From a checkpoint of a small mixture-of-experts model trained on Wikipedia: vocabulary 8192, 48 experts in each of 7 layers.
Below are experts of layer 4 (counted from 0) of a mixture-of-experts language model. Rows are named router (the router's row for the expert), gate (a neuron's input weights, with its number), up (a neuron's input weights, with its number) and show model dimensions 0-191. Each number is 500 + 40 x the weight over its row's rms, rounded and kept within 0 to 999. Numbers have three digits each.
Before each expert's rows: a language model's description of what the expert responds to. This comes from a sample of Wikipedia text that the model never trained on.

# expert 31
It responds to: Line breaks after infobox lines like Studio album by X, and words in song, album, film and novel titles.
router:499518442533469540567521521509551499496475516501529480518496475494534520481545516559467526489511427533497478495489569527449542603565522481470494446487586466450541538502460456454505476556502524479558579575437589507497486485548443534509477465483455554485491501509467477558517492530505565511485553514512478497506500551453493491444526483585490433542428427452470469455502538525458512432485510580470520456495502529525462446402456555555482398559503418496504465485515506487504531547468493453508565474515474468548566494513431466597534496462457514485525539444544525519512437523544454494
gate0:508467468489553517517492567571493531492506583500532451513492397422592509520513562482515478488498499448528474431465529521417521502521507505494521506521460514501463501532461487569485511490480524558462536593456475452518516463475528560481531395492516476518499514459478523506507567465496518501548531492456461465535506523509487484496459463428470532544551483463479611563502491527497494448488518434590420516518548534496593467450470559485492479460497483495486485492520443523512541480573597473468560541545503528506517478626492564521529509493470536507481492497569432486488479593473449506
up0:477521490460460503494572427486556476468526495466465559466516530542490503541470544458584501541495506564505561536594482514509510519424513487537526525508480479535519502517551507480541498527456510522478509495561512462456525509462514438427555515467494453476620527457533489517443460499479477564567487467512530510441478465495534529496479542465536595537492484561527504505525447472445533554469537478504575426524487524535507464482462417483463522481479484456487495516507507572547489452456472548553452504403496557458483538563474480358517540501536537493534479538466496402535568500520571514
gate1:450440522474582504474496495504438516457471461477458438481524487480504510455476523509542503572447469541508465465487484530604527481488485504475437494519551462564513475490479506457549456498490415462427546448498494551499551564532450532480454431504460450457502440577462504438420533545495436466545422438587512461515558462507539511523464574521492589506521501509529468501527507464521478559518481509494539426438513509479522496457464515537460522500550459499414484426495446486564495460528476478509493425488574483501470487431473486475566555523529482455519502549538460480467552471424476474
up1:553499470477467538431522481511492501450457509576498503497514532521499593532438532544500533427512480486455449469500435450488544550530436450472559449480527428501507493524500515520433430569518500522584507483446468454519542485499428439491461432518439498506525515461505512574554498518460470483570481483498483505470563607473511548527471468497515534536494468536551446448529540418505458450508592544501507478474484527481496443512455534553477469538469481426528515583489508485493532490519458511457464533438528555500449495512463410556473498501472488455422492425553461494469412517463519489
gate2:506484469512499488545428490511535451515553485477495484487512562515403498503554520470560522471520503504512434512470506519451529478477489532511464417483498459524435589548448545464468501535520506509474443518498511484464512476422535546533500518619486514534430568554514545495540550566525504479493443448507524515507549507503424411482531487395587446432437515465513516469508578506455508493528514474461510548531522520556529463478552509533488542481518546459507452497494435501492411511489480559466489481479429473521530460519515480523524484525413561510451482545486404544503484576413475482
up2:470488552510486408552530496527653488507482479434519503416493481517403514555489444598557515452492504479562488473467473494491498449511536552513430472445492488569531486501504502451495524517522570480510513490477459480491457504513544471437489452558445516500429476546469509499479464559527598518458537445512471474573419493547538484504497448500526548504515459499521515565483455498526530472493558449506504490505520478449482496574527526517522474476515582540487490496481468492566497457573477450464485534558504482482525470568471480437542521452484483494434595471479452554472516415498476549
gate3:506441452606473571518499553563525530527603517512459548481514482456437525538546535508555508496452487451530481513522522472508529465505484451437487450469466525467518452490414455490514453549531492452529502502516578429472456473450465465495476499496506450603530475480498518475497463548392562497525532526569518474568516582422506570441452511523521434509475396475537527472539551508512534536499443508479489533482563497497527483480498479478514500464561480518567521480482528502553486521482499471473588454586507475536500471460441458529482485529525539487476559488436448487513553487436462487
up3:454504451594501492494520502512455593504518497448501414529503520514488463449434547488500510519546481466499535473470532487526476491502473484461461528540524480572498532533472495464512493458446488451437556458496515608602508463493485504509541551575497540444514528518491535475505537461513426453504506462521520443508511468464486471436471551494544552508454536485461490464502536499541574589534487498480528499521441472442505461535553545503551501478428554589585468522445505488484534548522500487489482475431411505521516423497527505599532552480499487548497441448536470600470507448520423517
gate4:517455484587535479543510517589446508535480493438459456499516517489508480473542403574463493457427498519493496450561539515497456495597472429524495580491544413485541490425496481505542501590466478475428471494461540561479469470482528479459501503447490446468580505483483499510572519505475459492528510501482463523477548508483504516380556493433510613553553472472564494551410503454535525516442520436473518567541501535564539484533529493502450531488418500511489493454504482534562560541497500501487495475467481443477514530448501476509514508496421474524522476483465504507513551453474498476
up4:598444476507498507507459440512503439495472516541467440482454504455488482409526465586446445458468507524437442456551514511451494518533515474477490565505537481487538471494506510493513493503485440485533444569476511515526466522551527475530450490533497416460459405488532462469565528466490465515515599473491500467434563498500471529420516462471504546552537498471532430571429532425470471465401490514468496545506507493453575495537505585512522469535492506515507555496538466465516517483496484469490482467600442450461560474448471425536524459500447520523567522503416503503541477449481462505
gate5:493513420543475516454479470544577435504514556512531439455552525477559490526515443533496541549471464480490503449522485489501525527514452539549562548516576501494510504519481457477462514590490555457551482556487504488524461548493545487506503468493481546502465496487487506452529572424517462487545519534492434499488539521488527459443468563427631511522564523490471455485488445467455535531516502404545431460503529497495518548526516479516560522499491418440535458537517489463480533553471456575519526473470466492396542466494484531484469597523513569542523429454422525492497436525446469527
up5:482546490554497628483509460525490458485521596525451459471495487506520512446521514547568470508372444514511535471495514450470523444510538550454533524504509464503479521498487522463464556563464508477455484536529494512490497450517524518525510526497466400526469419506463472471547544530510451569556542496527512453466513531502471471521521559482466524551545400530528487472473454584463478509511535528484500566460610494485507509498516577608489588492450529516544484454534461463543502526536550485509537455501507509544452458404437557540467541514477530475513542447551487542454496487506481508
gate6:454425493549515518524495494483505538511557498466473514509576486532441496522551491513489512508473426540515451405554550522527492483480506454540485479551513491506533485624499481507526439540533459468407516498510477505520495453491479489475487523518422483496523525543546495516479513570433493471547547522533521561542403560471466500558471509536528477476447538418520448469506461511581477461503475523520563542516589533580495447499535475472591525573534537453473546557461403426507450471478518478495559450512546503501497478530491437460529537582502528494522484571524480513574472465544515514
up6:497455545520547485489513479550397495474506505514484451508484529458503495523518536537447543485494485535395412506517564496490505478503537483511519538472473533499571530508504428461451451460569549524495547490534458584598470520608502532458489496546555486482498482442534517437541494504484493496535547496484518508477470539518456458505486479465478514490475553615491523468499488490546524563523480486560596523438529472569427505495546514487509558474433565516500461469486512427460448496516485485522442474466501509538500518535470504475437523495473514511433521518431555600495468484562520629
gate7:491479469606466547514503499559506447508523511450520470511534417445517519532511475455551528501539495549544446426578494479418438514529422564526471557547487499535474535457507545574531487472520463541392523488528447504458443439507463409501533413514438524437547568503524487522535493453476397489507529429542451515500516496438522522515494501478467535492496502476534517546516471508506507463517453505483513498517507565520521509519499518531502467493547553443439519509538461428559572463515501431509458526488490514508465471488425563467539507520429451428486499552563505517474491462445442517
up7:454451475511518555612564463534519470489496516512458568551518526452427469492493484558524422562481536438490484456527532491471491550493495564577461476496496567455522414534495482503484506543524508500568460557467557525449521462497516559584437487522405493456478517549422503461477525569548509529477431484503444501468448565500490504455488558501511534545495450473502542460471473555519460459502493521549469568595586520445482522478482546491492469497478515520443479435555445520457503517506487563480530506592546426578502516497547552518529515476523513483503536527503523533514495510539500554
gate8:501441478554456549549517536540524482514456477527525568464527503483528520553590467553481543468501497428504476450470523478517416552526439456517469424448490523556511501525485530491540448538516503528483394505454534516469537503474448416458474463449473486455527499504526466579450481518535445551507488592554475480538473538440518527432494457493550489542497494563527520394538514479468497414530503505508523516458538496473452479453469516532440492479586541490463529536579561473551573534499542486503507538533544498516591496498517525532490501480470611470528520501460514547473548519472459556
up8:515484544542448534479558543392524532444503419505478530458524506455475505478525472501576523509497445507501549519556469502530489486472477468587534527428527404436509476482506575558427491492439476508465455519500477500476488465514536418457438488490512471547479481495524470625576429494475554499473504493465517500511470522514420498496502434506479591512443537522487471502474490580497453524510505546454506443491519531489492535453547430480449557484487455487473518469492513559485550463553459481539512527463482599532459510561518500476500536476489487503440504546536503397554439481498442560
gate9:494489557555500537523477507521556467548444515557542550473517558497500501565535548511534485503475475458523426542533547502436504475512489452510482503436492578546484520495537509506586471517449517467562560567538559518499502484471455497553581530546507497529525415398493572457541421504524520491490503534481466482463546529444455566449460493457544475503524471514523561472547530480536439576503460508537461498465569497561497516519486527483437506430491523494621490482486494581551517497456558514530461518542464531477526490542483468501515412512463425509449518495507490560529484566531502590
up9:533479456509514475510555536460490483478476533536466536535492579497486541451432467548552513456588510480518523451478485450541522548536411482487561527496531468452480551491515535448546506509568543460517512437456502509477520483506401472490496539451490482551501529419536487557438456456511493523505490546518494505401531553534528571450524449535458570509462505556504418448436493545522553484477507510516546461455459487496500470519492539515522463551441492474445503586457534459559545493476524472522573556356478530481458508553457499500486509469514476484509494443446492511483501501550415427
gate10:482471483465457525495468447480464507515511492431522525470469505532540463635515537513483588429494532437480467503538465524503495545505491541484542488511512465494511503515468451542501508543525519483474505528448505445495561512500516443462512547527459414483521481480475445494616445506480525487478452589522539452515429532483452529577562467436474536487469488432521469573453523520452530484507532457466474463517523468536447501533507434486473522526462594422515492436493527427538495485542467507558503497418529539513518465467543510605518471430468565515497469598503484469504457521432440494
up10:478465531519536515510475404475540474487528459507530521472548495535507497560489436547531525466441552507525456530475548521510474487578468566463447518511541500477519481607467477476555533471487471434582497506469465539556415464458509411532428470536501461506503452545565487539537508557542535545480512548509491392538462547513484466466516485514518503492482503486528515526492499478481419485580450433501454516527491484452495521508412489545546547472481502504480448463477526510456515413465492446526536460519496456447503546453498525515471521555456523453516504578487465501504553399444388548
gate11:569531563553432434480503470473581493456493490544559505487417475467504510496477486498494524433579485507463498503515482479586466493440538542464589485477540576445519558467443508511481478476517470554532536484559453458571532503553489468494504506482474512468489455381526506521568550462519528488559495545512453541466546500516536511514548518501546483446458515545508456467418458419437569429417566462515537494492458512461505492564479545476494460476551442499484467487486515545542567516464510509494520517428514550449508484596498433516557528493493508505520512533445466515506443527507454529
up11:480543459433500525552477564432494423528504521484525459487457503538496466509557544467504510528468532416489513514524460568560483533492467439479490498510479431489517505494574418465532480458499482517494460492462465489520484594459513497427521496533564484419385478520452468462498491539492542402520487458544565561526425534527553519484469495539446517454478508510494495516541459564487461514517435508537544503448510491494431522520574608483537505475407510502484477561482491463450426532553447465517453525492481494522542469518494484550504505494543535574539410540477560506533529455453497509
gate12:465488522532484520492535503441426546536532551456462582516488529513452480596557449541485489504467506535550479488538455605456448547491569492523428509531472513497472516526466525532544476434473482538523534437539470479489506472421489461498509492551444513495463480467509481469525510451493596477555485521560544438510474465448530511521418485517464474472486549481494505453547493475554518456437435541503519531531496497538526509479515494511521554495465459460530533552479549443537469535550451536543507535557507509540478498511475511490502494584499443436537548573527375443513395505581448542
up12:471555459503499528488493524476457515551535508438401528497471525431524464535553446562503541537503521517507503471402517528483394482465511541473433476480455505482492502505485548537460486529543530453524558546507537544474509523480514569452497502531534451518520542506487526534490506438526471498551515507582515407503472591516503550460405517491447479489545437531524535446475537489521451450518448465512544570532560518546548490453508432547430534430506554523497546500583527476568510514554448503463547505546519463510444460496439529565492537463495433494506598524495469524532514471457520444
gate13:444507394539468588455478520566521498523476520525500514512525429496537464524585508447510453561503538452558516476522506500499470497464453463524458483533525511445568434525519440534498567522525518452471457561523518493520528459510432517464539482558432510597537501540524487441432472542486450505566432479410464513527467534503519561563430548529481448513486459472489423474531565509545489494490467482513529522548580533505487491497438468538441449509502555538526462488518454484545426510497486528464535550568469496505498503510496501485495497530536461480479617508578473493491593449484506507
up13:536578518546493503481488501544502517463548507515456478493506501511507436492484392541574498487462477473547466526561553509411497488473505470480446522460484445519477499501535475544516453556489489446516560431469499544439546452479475481460450522528452505474528592496575541523529505516504518488448503485455433488487441451490473467518511541493484549479452593584498489519495500489614492535503530496454518487462536507494476470467546534526481558591401463515417557505542535403465463461558570491540475461506422503562450511547460478499541488533488519546507424443539492445462511509518547489
gate14:453534492525459538578465557467466463489538462480576419466492477539489520560500499503472512493548472448511509544495417495502547474560452534449476521529500484425442555498454482520576483588515530529472557502489540450525431517484469508517545480488561533473512515573475489500523499494493477425455517446458501513513503561392484497539534516553536468492467522444517450456502595540478530556517483493573540437459552475512487532493521537447502459558464489451587481440521469433490483541461563525494545461545469491491479509541502461560495480550606553485389471461497549489527481540503494467
up14:510568397469543452460480508468522449523567476394534507451496532506497471525571547533451505514416502591496533508553507514527483514440484494486590481466460399415485480539487469522465539475579466482463529465480506452477481464459522465539464491519469508509437521612473522511548560462443440444549470496504501518508529558543458509540528498486546539517518524469556458467361500506516473507526490433472528473512467541510538507537535585466510522500501485498487489478536590462460464516489482534505467520467516441488499518466554517497491493468542520529513492452466541510538561420450570494
gate15:427472582440477521532531561526496522500500496528616465460512518543560507490480481534515481436508564451454478481460430496497481519459471527542464548516448483490491484503491493503503538570479537543492458529483551493495480470457540527536486551469539486521478518468436468543462511523520539604465546522471540494561587496501439492495534486464477423523479525438472537554436522418541529432527459535483400499521486463540517514431515539551560461515517570446489485463504488534461484541585424456429493517597501524496501515447478552499579456483466505434487480481535476486482422476472562485
up15:493526569378477534524481493505472596536457493494570456439536481508455521459499507549520471433541543503516424488501428553500464515459487491558502572505421421511495459528448500537513495516416468496531451471427476539527485534503584448395561490545571491457550510472450554493526509510570520540504544460442550523526495483484470484488468466521599497552481456468524521482523566534449552542530541541560483497473510501531538567537508528505471457522446542456567530506485479573532543435556489493484500499454523540498499578528546505496533515470444500549468492518515449511523476511498460541
gate16:488514486565463483539443453496583421500524550492504470533513498522501474537563492514595495524502513496600466400505528573467521546438522531512406481508493524560492521531513526568507511519571510485454594502531513464492594390461513528541543451534519453489512491469495515462591534527418549490488503490492469531508445535471516475478486522473508548472492463454469480490506499550522484460521509532520492556537586576509581478495439470494455468508540484468491452433410440527503475496468532490444515535466531456505532488495567513482541444526442429535514489525538461561473465443518467516
up16:553530602501517488513482415533483487523479523538498500538528518483422480482554469483406476529509549547470475538521441536559485516551549534495500576470533548495503567577522497450522504529507481522484460527522473546493475498550590516513529474482533525479494441487537503571502496431522512533492488491490536539483553484486520501486516473497488538502528485487508492555467433449390489546509529505498483497497487481456525575551563447446486540495489543464544520486538490548449460476472508517539444448523484618477535500540510461439519523571562630568503438448490517418503502595522549569
gate17:490492456442545464554453553477491519519560472425538514430550479445445534559533505505481563486491533507499437496481510485519442547516571454580513473510502472467437484420522511507518437518527465523522566495461485428479515482503538421481461474528478554441541497472467598480486563480507505541512540491477525512506473534493606471495461529459517564442530610469493451470517458462440540519467457530467501551565527455467536540425499516541545497400508474522477478510546493518519529601528476481450512517598487509472548566503441504484530487491473503472481447486532542525424434509491500524
up17:540518540533473486436521476541496475529478531485442469502579492508432455477542477463458445564427502489496479503423466527453480510462514457462432487504506569495503486525476502509535495435474437575511468468517518560500531474471444608482521507464618439559477549536588459472499414473436473513488464517539401480463470485487460478502507443503530450547514513558490468527522497520458475542560468492505507485453475537494456494499514423463490536475483510507442548484549583447430466504468451477541535419498486492428504538514474498524385516533523425562514558535504509483518541525482530497
gate18:544569478579458548545515604515550513522513544530461478432511566504504499524483522550511539540470494465468464475508487457471500542612489577528475505477493534512434444550494567451542520496520511498547497510492578550524404460530527444532505500485441477522469470489511456499442510573440506587451513505494468487438525498456528541441498482492474512578509464421472504495449518552536580479419506525486434446502571505448479497523482497490469495554484473501589495485505483539462512507469540474465546573503470438512561485533535497530564428521461447583535554536505499536531515444499523473
up18:461483522428497552564529528517564447460448488531568492465476514581476439540424505496515475462466515555448529523486484514470433562498533525447489522419551425472512565530544548514543498549577544543519483544502512573446519455457465537507444486505503488525465520446489518536547511465446522511451508567522524528452576412457530537538502462444487469545519530505526486500548517453549543469447525511546466431473503485578536443485479489479498429544407508558470515484517541440518466533525476536476489500488504551416529527459470529508552457426518441528450414556490497459487460492491512477
gate19:510553465526447527525476439499503496490502493506539539570512435494475576579470473521479431553547543493576457454419477605515528501488522516482453487473465502451460504509404489424580464464537466509501482555433517528527510515535417534494525484501431457412487486514460513461520528556536500570528442510570486496512477489485498457537486489540501461519540458541471555525467503544500450493478398515508472516541498525492503519561489552521524449495513478464490447431501438526509488496471492456492465503523496496582512430477405441527494498536502508499555560565471527492531512490609396513
up19:460568475577441557480455427493512516528462557521478478586492493485500527532493495561454466595431563539570514487450509592524488504500546480481490529446491439507474506503423471437543473476490455503472448545431484557494475551553474517515456463501474434476495510500498511509506512560513505566537494524537450419503548507444523470533511533538487440478550428569526551544522543512443464549491443534503467513477487521492512511526488539532559443468509499471476466444487504546551479543484492508544542509542481527590497418434433437545485535574486560476507545518502519574480488503591455527
gate20:549498494562509505476501443449455533510545436553446583460510472493515507452528466511513528484456525507506442516446494594561533542551517530495514474477534547478483541584466486512483511477441466472541424559452555533534502494481500561495467476544435467473453471495494483517423572506512539485505453513564478478499552443481526478562507487487607448546503511550495496414501524541523554496497533542596484416528442497535556508448516470530470486509473466498501463484469522489466576488505504498489490501442497571527455537502557477430476473507400499466536527618457470493577552519510500429
up20:483403491524517507483456454480496489536516427485478538524437448433532489466498503557536499440489487470530464459502575534525448506510487542476490540504560490520467506552506482470481453525438506444514480584463513529547482493520506462540454460591435566432618492507528496487558538570523560492479481512491519443530554421508442473495547479538539467499459485523496548466453505465489507484477527581611452462523489509555511482529505481480521449513493460454492513494435516459490512490546446456542459557511547552511501509530551500463523448513453458388540487568520387508522534468520422500
gate21:491500524445499522452463513539516398541521524504548512569490444503544482518460510492521489510467502451543466573593384544482504444466490500494499462470499557524502491532502470564473477502484470490489482449451477470507591503549521494413578469544549546524515481515470485486509508476502537451520550512500490625526505495418576511473431482513456457468524443476456518482484543423492481433463537452571527527469480598502509485541522470472530532541579577522430488492484509475496483454432564477468478463507476530491463457512472462486549453514575523553518445520516516478592518572489481515
up21:450531456567508485546545512490496479523494471537492444481473500422452544541466511498479459436500471494562508473470516465483524488509469514472464454466532545492470527481415498527462483479537559551592539521529469513517463545429484516480457479556484459495536459608487464414454482497421543459537501493574458506485425492498445507500519485510448437527514513483514519524579500447578493507497496590495455421500562503600527486498482455522612449505516453509572570491490473504541531442450522480534509531536505603460507439458496513541462458525512481465470552478484471510498530517585450451
gate22:552443507502457529545392468457552503510448561474542471502473458446528494532497491595479584486530522522465489517480527508473453529521469487529512533472503499490489506466499474427545485532493504531529484563484498532539513487486537533447429468547512589478572532456522457552555465459515517573507582500502534559493559470387616503468487439464517520488494466474506573487476479463414510511547501475544447571510402507502429520470567515440483542483503553482464488546468553425533452493515434538516499517558527494519588513544523446509480529521504505459486482528481516479575487487451484462
up22:471527503498453548476511484429537489538472533470549446562437497411504493542545547471465530555495536489500568503488527555471523463508483561474476440506469563479468510404433579502566487488563541478560495519535499482518475501521491520526494435515458533536437489522495486524498545447553505518511459477539494518486548509540513532481571492513496539508533503488473517537451482573499412470493501491621451581479578529446514529487468427449512521505569463377482447498556474522578593496462493538527471540565542504538500465502509508508461568512470482500457434454454498462444506548477496463
gate23:459510454562452511525458504457544556510462447459526447520565536458504504515441473552572557507413408484537456441593523500496509566475550514525477489453580492537493504567483520435481460531511481506440531477487503512407418509515484498473522460568453497519482519514576556484500511527483534561583539532490466495461488476484491479459444497518450550516469493552467595502562444481446460519502470605440538510500571577518496441481483549546449514529478573467512503493461533488534500514466495542476516456506497504478502526500522513516516486455389457512535472513466464571521446466505550494
up23:493530451517499444508456524481519486552627468429478437505572483449534501549554511436509469531472444496536443444567522544447387483567520501499469452503475470475454418516458492518555477523469500579505637451488490556481485484456448471447481526484487465499491521470474508507498493501484551474531587504510450478499571469449556429477497500530415511442461511469533490499565499505535447539469550508479496471477502542561495562492487511508553501555520496474526517478578535453467447545519539532498464525495550443492585439442509493468514458512445500514536494486526518538508491558523556465
gate24:501544465573487552516436497506569535536571495493502559525505401449522546489573446518494478450469442510571493473551550521498415484504519460505481491536556465493493446533456513530523454576513392528466517511484465425438489465479495503477492480542393493473542515486468514604488520620518540470460453478498463471549457525420520515560482498545472499455487479369558526494477545541582483516477515516514477516512503553542557498549427493474503510444492472487501494522526499489557498493499558495480538505596541507511502463502481499522531481548495445493450525497513555503483564489529443502
up24:467480483448529508481506508521456437490522501475526523408453509501520433503508491403474522518552505523456467567448502466513492517558548526521527483454516483418590532445473464531482506503496571518475532450471581511557460526469534520522572481504524585521427454445475566471567492456494509507475553452487538520480542475543501456469402546517439501425535512503485491435492441470461528490433513473495457473545494419434523502486529539472530480468537473554469492469456590463383491568492587500511519510472482421449506499508531531528497466523456533522524558489568501497507497551487519434
gate25:543547559553497431478499489498500458540462509416504454440496557479445501512456482529484461488500460495523498488515521518554468451449507488479502477518476512596496533441454511416534531550486540534538442432539543463453458516432526577481535534493497539521390399617491488459517459507560604519495428497576507467516484491526500520504477468474561512512497502435503476513493500525466545570462470466486486458453475461512519495470554507541458453488486464467564471498483478412505405447525572483548504483486506496427558492489462481566508464483553450460474496514496501514494590503536542531
up25:562492551520462477526530521509547483512523494579556502504529427505522533525507522393492495538480560455489567424464510536449484573523420534434529528526432488450551494503536543517436467505491485563433466538476459530504498445482477494481532444499523484553554577465509492534504511454471515518489435492486526468486565478451551482530451480461529518505469462525501528511477552525513490440483509510581488407460504493481439430484490495502487561520481519475484513471520517583525531587473508495443529555458475547465502528531577491453437482505530461536495467443496517364466459509491507371
gate26:493504478568532500453440528538537545502501550506509448491502472538526481467524600512492515536485560520475537465546448556521538471485457486480525571481457450467549449458501446517445413545569468505519463484478498494480531533548493466474429438482536564536566529470495534501566467445459492501540484455481529516500497536505587537527490480428545500420481540467492486566539514500412456517544573516507460482562513470538501491488558460480566507500505447493536475520430488516452483508437452541537427495387524489470517476490501532456396494441454489479480473440430515438503525526546494411
up26:509545583502517489574498451460446535539473496533579506519496495447544531551475468440475507470463500515497492534518584410472487456513523511515505467464548460498540454532539492487548472412484413439443480491571500531452489465499501461567483514479452523524527471414473462513431540555547574512505543487458550492545482473418529431558476536543483443445533495478546487492475471489481544502438496589491512477437512483521548464511438478471465497436488573597468500571427503458530556508476473470478500499526461488468484498498465447492524479570512493467509556497503479506528618462523445539
gate27:493465552533533549482499471488546526487501475497499521518468491491469537486491485543565504466512461541536492480485464498556494482487487499467491498537459518471449490422456519570529496529446471541505432474435486493483520516462522460471521539430495464508488521464565490466496446486478482515549489413551478449454510511598493490459522513524542618503510487555480558536500484579419456466593502442501525511516389538472482549516528571481496496443517507503525555560559482486582488547514509513529470453385527545510477537460502514511503503557450517455515541465394463453521637490489426486
up27:485607405536539550468547481557509521506505514517486522442456511475442503482541456511633543481528494423509548420466548433496522466474528501566450497459486515525544495464454493537466525487519477515494595531516502512494489532545560455471542544559534473441478454517417506458369487483455472523507414538538529481485458463488480459431551540476511486467511506493496596460459516532503455506511483475509479534490509509550520510426487497579578493452524499495522504493433463449454548492484551469479493557513479466494478557472486533488543506482470510434437480455484508548445499442552450490
gate28:516509514481440486408456489481504501489513534557545553556531438431581476470506518509547465499528458471548517525547429524504479421511547512544478519475476562513482488484429436495504527499511520521425520497447460481538480487482543530541530563505518423446504546607502540458472511485474439547550438533551500586514434487506555486464486531479452474554552522440531480499493531443529466492535468529497460484507442525510481541537417461508459516489479469506523544442557447533582496579523532521546496517532535444516530496473498546495483461385526504558454499546491566460525505547557473594
up28:504434456480498483473475507416557490496499526527496505473463485500453504495471423560504517451468548483462469502482539488508484503467516483496426523591539516503426546511447476453565506505428467465524530411422528541459523510502473609493456531531454475489408466554530542515435577448474468586485505552540491557393540453507516486442425507516497469508468468506510451499527555563531524509481471487487508476463453434486434479539532558511435466535476475497438554406519541493447423549543532449528487472529446517524488511459519502522435559472520550513531523487504504522491467543558530502
gate29:482408416579496497446537469517490541475484496470457487510521523491456446543499515486497496460476485425494507534526610458421457557543492454552511490514599521526483534512572507488574453523481484499495496517435500585521483489483533451507451516467521504497493511488555542566501511451479478544533518500459439526419529503520509517418479382449455543538505494576451437545504500464471513466432500448473519588464494548521546476477483519540436423460551468503568543524484578531506460554488477491522478449503419467434540512459506547456504504507467527513520454451533473530507536496459451499
up29:407498485425515509491503496520462471472508447537515504510454508495484527418523537484478530534535479578483507466534443515549551421495525536522550433443454496563597587499501501509447624468569518462511559530547460487540514478430506523506511507569458504519428572502451496445486595537451478464536504499489483465549441488459492443551543561491527468532542510456521520483515473557509525441531518552480476442502550508504511535537491504483486495516477492490488456458422436488510586463474510531439555534464535497551425525554482485540485516476601498451487540483524452491503480532536515570
gate30:499516481454529496608555541492512548493531543460494502441539485480531534479542477478474480537468444409497513483434417488477489431526438465438465542499519449528539506424473417488540404532446519485505496568495517552510501540469498478499483509567534526500581548557517493502455534581528528430497512516513492519500422563470539487505469492494469443444507451561459553532541469511476489546389509497474511507506451470531504530498532498553508546515489490498504419479534523471542438488511544458514490511542578484534518522547477500475501469574473552482473540455537496550508431550552483635
up30:597503520509453431436542507396471459457464467597484567455556552480467497450480506522531464439556515536477514479486467525555506524481535504551516469483512538490469495533466552574469549495435499479571519454516524510531531507574471524448432442490501498462510442465596475456508567475439464467481510467494476562514473462586490485505542445513491545546478455505494513574469563510469528538518473489522483494554480482509503468490507444488463496490508520441539534524474472537483531430524516468493450552469531555452501603492549446492527459486544478564441448521475522414515503442537414456
gate31:535469450545463529544521501446580455505511521522506518519515507486502464551648529444586488514470435529598515450465463576434500477463499472461550482489526490508501527468540550575515516518488424424514562434549522492473524496507440465540510441523487477480478443464531481546539481537418529513505526492526493467493577521428511491436490579462547554469480469497536483491522475512456437479519478492522509501505509505463632486511423480485484459526523512492510470466500502558523531439486526528498546528460538512456523558546481481520505479541494466468499515570461431489494524512493368452
up31:535513554463500467491547514432525452524439561519466433499491546498507473466474500552441523459459553492468513514523514560550517529524514523528507522578507528534494548531481581490516486511508538514479429501527481557556547486457539546545537481469516561504477499507511509486466575455618576505504440508432523524496489461519512528457551442485517527535524568480481444561453492543470494487514531494490459531520487516501395533569544437521539509464584540403513527581423477473504488480496468513481511528563555509505553528463562549463516487474537530524524454480460533398576491532430552574
gate32:410562513561520498571440478535486526536557498481429431555512493537536561511488544482471485581468508441549490530526557485485525521515512536501478470448469479450537464539512474450561460549560459446527561470503445519438509529456484490544564559519512485447485534445431531425486524500462542491590549477537517471491502532449558470467521532530507528463488436406484559431498529550575590585442523533531520462460478527505528413549499546506479455517529460585501475492529497550513505515448438481513473519468501528505487494480494474480478509510477514553483526536539451548569543524547477453
up32:516434546497530513464530584536457506466466543572500477421462538436457474440492513530487479511555492456507489446489457475565442523502548426514486506516462594495526580498484548511496483527479556520519517467569593554563509500549486535483481475539410537465505449486500452480479493526511448534460452554536506505513478491488426492457546536547483461528551544481470457512530565469495488421539469528551492535494493460516479516489534427471519531487421549464495581453473458464499515462474554467469484459520412468505507474488551482501511495524583511525429517419483585495435446426558532508
gate33:479486489498523515493499582517477473544519503519542414445549506537445525504584455517421537455481524483508492473477570548473476562485500556512568497485481461491543586466508470486530471495499507573551477516508510506522537452421517428506517457396450550598438459518482503565504477508484577480474501492549431473505496496533518514479516511533541459530502494471477425525504538532481579334531473474502502466438543514480492412521499481446500449573441471492559490474518521476496561541501477484478444504527460482523508480429467493500531473574447479461469498572545519574534512511502500470
up33:532522588520407467523488426538529510501498524461521537549471514457562462478425534499559521484464508501475482487556446468474556527581524461423425478467528488478486450554494514580521596522466456468457434441468516527551537450527480608396565517556498426446566511415489499514479478493541497509459459568452427513493525449510540477469436486462512500528503469441534526524456519489525561579484506495521495498566486495513494521483469469513515540466519543499506472532535504531486551471512506528492548478471537544482513485445455558515494536434520498530462538443508483501467507431482416553
gate34:535524477539471451470427471471479427494556505504539426457488522445497567513486463481455470477532460515453542470463452476531460453528461477545501499551438515512486553505525507485459479415605544463473498436626448526517452516492488580454497512469531530532468499480540528437538518429456470473538482450470489504524554584479454473479520491495555566568511503535492404556455576493561439502531493477459531553507499479517484480519532434493472566497499534482512569510478515512606451541449490457545494507466450479508507496510446491514488462508560552520476534445488580483485443525509556452
up34:512470530485531505527522518590528486495525491553544503501512517529473460543511479466500545515521524517478524552516532491486539515476535507489523520452522458423476576405567475460450524573515435499537503609409593517540515530562503486488447502458582522526497544504486541547517458484441578500471456529480547597479524471537491505564537478469518414498450531525485537513502524474444521458533553501600465497545494506533522497462479453488531526485493360546470514476505497504447576529473409525464469542453461523508456430483553479574504484528548486496509461580502512491543503532539490513
gate35:442560649438513485496504420465568453503487492548551540543515466501525451505530535481456472554441525549509465547535469543498476524589458508475434402492511483455476590445510478470510519485485497486538410583471539530478561496511526519462505503540466531451528543496458517534507582516478546476527558541489597531532454476534520531502558443540522423443472411446464531479497464506475578442522522555511509485487506420584521505490546480518517432533473474498523445443522524509496476543491468445525521455545480522474520460486526513451497483444530493494471523513481495541518463536514499509
up35:565531522450553507574488504524536485502439472546544529528467483554415462481503554458542437544499431579583468478558531540511477471497485477502459483536512416476524488464525441512495472426470519533435518523471526477461515496476477458520449469463383501523519588476504536521543525583497535522505555504508521587466418438499518484527502527484522528402478498552515529466539526483461431515489519540447472444512507488499521493503519501522521460445512453435439432544548489498519427482491550492502521525499538535541557492536448434499539431468469424548498506531448457455548510505486489593